From a checkpoint of a small mixture-of-experts model trained on Wikipedia: 12 experts in each of 8 layers, a variant of SOAP for the experts.
Below are experts of layer 5 (counted from 0) of a mixture-of-experts language model. Rows are named router (the router's row for the expert) and show model dimensions 320-479. Each number is 128 + 24 x the weight over its row's rms, rounded and kept within 0 to 255.
After each expert's rows: "mostly gets" lists some tokens that are sent to it at least half of the time. This comes from a sample of Wikipedia text that the model never trained on.

# expert 1
router [134 136 107 102 167 135  96  90 118 112 103  93 109 146 133 121 110 126 132 131 134  98  92 158 120 121 137 159 114  73 147 104 145 127 153 114  99 121 133 151 135 171 135 139 132  95 121 142 117 111 125 149 130  85 128 115 138 131 167 136 153 100 139 144 119 168  79  78 127 176 102  84 114 143 135 124 116 123 136 168 161 131 131 101  93 143 122 153 125 103 156 192 156 104 151 122 146 143 106 128 112 112 147 161 112 168 130 164 140 146 116 135 158 154 100 100 100 157 121 108 117 130 120 161 116 116 151 115 148 148 117 167 123 124 135 145 145 145  72 141 183 102 119 137 131 148  79 119 150  80 149 143  88 160 114 108  95 127 168 147]
mostly gets: " in", " In", "In", " during", " October", " November"

# expert 11
router [180 124 141 125 142 137  62 154  88  94  96 142 144 144 107 147 121  99 138 110 129 119 116 144 151 134 185  79 139 148 131  97 149 131 114 104  67 152  90 158 125 112 140 134 104 170 111 134 162 152 126  73 135 106 144  80 130 138 105 101 164 164 144 132 171 130 133 138 119 133  73 106 132 143 120 116  70 134 139 127 141 151 163  96 145  95 121 161 127  95 127 135 117 172 110  86 141 147 148 153 112 117 142 143 143 104 173 148 139 144 125 128 142 123 181 126 131 132 147 131 164 146  99 178 138 164 131 129 118  80 122 154 147 118 123 145 167 159 134 135 125  90 142 153 130  95 110 147 123 129 157  74 131 147 105 127 164 157 124 119]
mostly gets: " John", " George", "ley", " David", " James", " York"

# expert 6
router [121 153 159  99 139 116 135 131 130 153  74 126 120 132 128 144  98 116 112 104  91 115 109 118 143 128 133 130 135 149 163 144 109 101 150 114 109 175  68 170 145 152 114 117 149 141 126 128 131 161 133  75 132 125 130 112 118 151 117 119 140 150 100 116 167 154 153 126  36 157 131 132  99 130  97 163 145  99 146 146 129 157 136  84 130 143  75 159 119 118 112 134 120 142 112 125 160 120  99 107  87  97 146 190 122 101 151 149 135 135  80 148 113 110 119  82  94  91 141 140 129 148  93 165 122 157 137 147 128 122 152 114 146 144 105 139 132 123 160  93 110  89 150 139 154 145  97 143 138 136 143 139  76 116 104 142 117 144 152  98]
mostly gets: " film", " player", " game", " album", " group", " water"

# expert 0
router [118 115 131 124 133 113 140 159 116 149 103 129 136  91 113 193 119 118 146 105 111 138 104 150 146  78  77 112  89  85 163 122  89  85 156 164 146 138 128 118 142 142 168 121  76 164 101 165 124 144 128 175 130 145 115 125 175 141 140 138 104 124 179 157 144 191 101  81 126 187 131 111 126 165 102 110 136 129 145 134 178 135 161 127 135 129 125 148 166 138 144  93 144 127 168 142 153 141 154  99 145  78 126 129 147 123  82 115 156 148 138 110 136 123 126 109 133 161 140 170 119 110 139 188 164 143 153  94 158 127 138 128 144 172 122 121 136 147 126 127 148 120 126 189 119 129 128  76 163 132 129 134 116 135 110 128 128 132  93 111]
mostly gets: " (", " he", " He", " \"", " she", "("

# expert 8
router [164 152 113 150 125 165  90 144 153 102 137 101 141 129 141 146 158 130  63  90 131 159 121  70 160 108 159 127 130 140 118 158 135 123 110 119 139 163 103 152 103 114 151 146 133 130 128 162 159 121 127  99 149 127 173 106 116 122 142 162 110 136 106 131 115 171 140 116 153 118 139 136 119 122 132 165 111 123 129 143 120 182 128  99 146 114 114 157 146  66 157 158 166 155 134 155 145 136 138 121 126  96 120 145 101 104 114 163 134  95 125  93 149  79 164 159 151 105 172 125  95 128  99 119 114 125 130 104 177 147 117 154 116 113 130 117 138 186  98 136 125 120 140 119 178 165 104 130 161 129 145 121 155 122 117 100 105 131 126 111]
mostly gets: " his", " their", " its", " new", " American", " New"

# expert 7
router [148 151 109 168  79 137  95 159 118  94 107 151 136  90 170 148 102 134 115 158 118  96 102 131 118 127 166 142 132 111 128 120 107 140 156 139 162 110 118 176 144 153 124 135 143 109 147 150 116 142 142 118 140 145 159 136 163 100  88 157 151 119 103  99 172 115 145  93 128 139  91 144 111 141 159 124 113 111 101 114 136 109 112  91 137 131 132 122 108 154 128  86 127 161 135  95 116 143 176 122 106 146 128 158 105 139 141 111 144 100  74 139 134 116 112 153  83  96 129 129 121  98 120 186 136 148 142 109 126 136 122 123 153  92 138 138 150 116 120 141 110 110 155 164 179 115  91 162 106 110 142 150 108 130 124 117 114 163 114 107]
mostly gets: " ==", " ===", "–19", " 2014", " 2017", " 2019"

# expert 4
router [141  93 159 106 169 180 129 185 113 147 104 133 125 165 152 110 111 121  80  89 167 163  90 134 142 102 117 143 130 132 200 119 100 164  94 158  75 151 121 154 129 159 128 141 112 139  61 108 117 113 150 139 149 122 161 113 145 126 152 123 152 110 127 138 118 100 127 101 103 170  90  96 150  96 114 143 171 155 178 136 139 127  92 127 109 122 127 123 142 111 126 117 123 117 121 126 124 157 116  82  90 107 159 160 110 107 135 158 117  91  78 125 127  97 183 124 125 141 125 164 128 156 104 154 112 109 147 124 147 120 154 101 216 109 119 146 137 111 134 153  97  84 118 112 138  98 112 120 161 164 160 104  95 126 114 100 156 142 149 111]
mostly gets: "---|---|---|---|", " It", " 0;", " MF", "|---|---|", " 1;"

# expert 10
router [138 130 101 126 122 163 156 112 124 127 116  83  93 117 152 170 117 122 132  91 110 123 141 138 146  94 135 119  94 123 153 162 110 149 136 104 117 102 111 149 141 129 146 129 105 131 119 150 120 108 124 144  98 100 144 126 116 150 133 142 167 103 119 123 161 155 134  81  98 142 148 140 126 131  88 140 119 118 120  99 142 168 112 142 144 133 106 135 120 109 151 123 142 139 144 122 174 126 130  65  89 129 143 132 156 173 129 102 141  92 134 130 154 119 127 107 130 102 148 131 126 116 123 136 165 171 162 134 176 139  91 131 140 118  94 126 103 144 145 140 113 132 154 162 134 164  98 128 127 145 133 152 150 143 134 152 165 116  88  90]
mostly gets: " S", " K", " J", " U", " T", " P"

# expert 3
router [131 136 110 146 113 116 108 143 116 155 107 137 102 131 105 122  86 131 141 115 128  73 117 127 103 133 122 147 101 122 162 144 132 123 154 100 135 105 117 134 134 146 132 103  75 147 110 119 129 105 112 100 160 100 171  99 176  96 125 146 110  80 145  74 144 136 195 133 130 157 111 103 147 149 131 122 121 127 116 139 127 114 111 153 172 116 105 180 134 119 116 115 145 132 129 111 130 157 137 153 136 138 136 164  96 148 119 141 146  69 114 119 176 125 156  61 134  78 135 125  97 123 104 154  96 108 128 128 150 105 129 122 120  88 131 123 167 144 142  99 158 100 162  93 118 132 117 152 125 131 155  84 126 132  59 110 131 118 147 101]
mostly gets: " and", " but", " &", " including", " or", " by"

# expert 9
router [144 180 168 123 136 179 130 113  88 150 126 105 122  91 145 155  88 136  86 108  64 161 125  65 127 105 103 131 142  77 133 118 136 118 153  94 145 163 140 135 116 119 145 106 158 125 114 151 168  86 134 121 126 126 170 143 140 100 129 126  99 128 139 158 140 164 115 107 136 106 151 135 114 122 153 129  93  45 154 148 142 148  73  92 143 101 123 124 108 105 142 166 172 172 158 100 118 121 139 116 108 103 164 121 143 101 122 130 134  89  99 114 128  68 124 138  94  90 155  96 148 157 116 139 136  95 154  99 142 181 117 149 109 105 128 168 170 167 105 122 144 111 145 130 147 160 131 162 117 166 145  81 112 132 124 123 151 145 102 119]
mostly gets: "---|---|---|---|", " Location", "|---|---|", "Personal", "|---|---|---|", " %"

# expert 2
router [158 135 160  96 103 112  98 146 142 175 106 112 112 133 162 138  99 121 138 126 100 167  88 137 130 109 114 147 117 114 146  69 127 160 146 112 138 137 119 129 115 123 153 100 101 150 142 136 155 162 108 136 116 121 118 131  88 119 132 140 135 137 117 162 133 145 169 120 119 145 146  56 129 104 110 105 144  98 107 113 156 144 154 104 139 128 129 130 115 102 141 141 180 137 186 119 162 159 163 111 122 102 132 176 142 101 176 118 136 134 113  86 138 150 103  94 110  98 163 104  99 113 111 155 123 144 109 136 116 133 142 149 156 139 145 155 145 115 125 126 141 117 148 128 151 161 119 141 118 150 125  88 103 144  93  59 106 122 141 102]
mostly gets: " are", " have", " has", " which", " not", " had"

# expert 5
router [155 158 127 158 117 175  91 121 134 142 141 134 111 140 112 171 136  96 113 106 146 104 144 117 151  86 119 102 158 133 122 130 152 106 111 115  79 146 104 123 116 167 139 151 130 151  94 161 107 139 187 105 140 136 168 120 107 129 131  98 139 165  84 113 150 115 153 115 144 135 117 117 132 138  91 115 121 101 125 125 121 112 101  96 137 110 123 118 131  75 156 131 145 152 165 119 115 151 131 109 149 135 144 137  90  76 132 182 138 137  88 142 164 107 197 127  89 134 137 172 155 125 119 138 142 114 170 133 161 101 136 174 162 115 123 151 129 133 170 128 133 113 141 144 144 108 135 157 159 132 163 101 135 101  90 111 157 109  72 124]
mostly gets: " the", " The", "The", " this", " This", " km"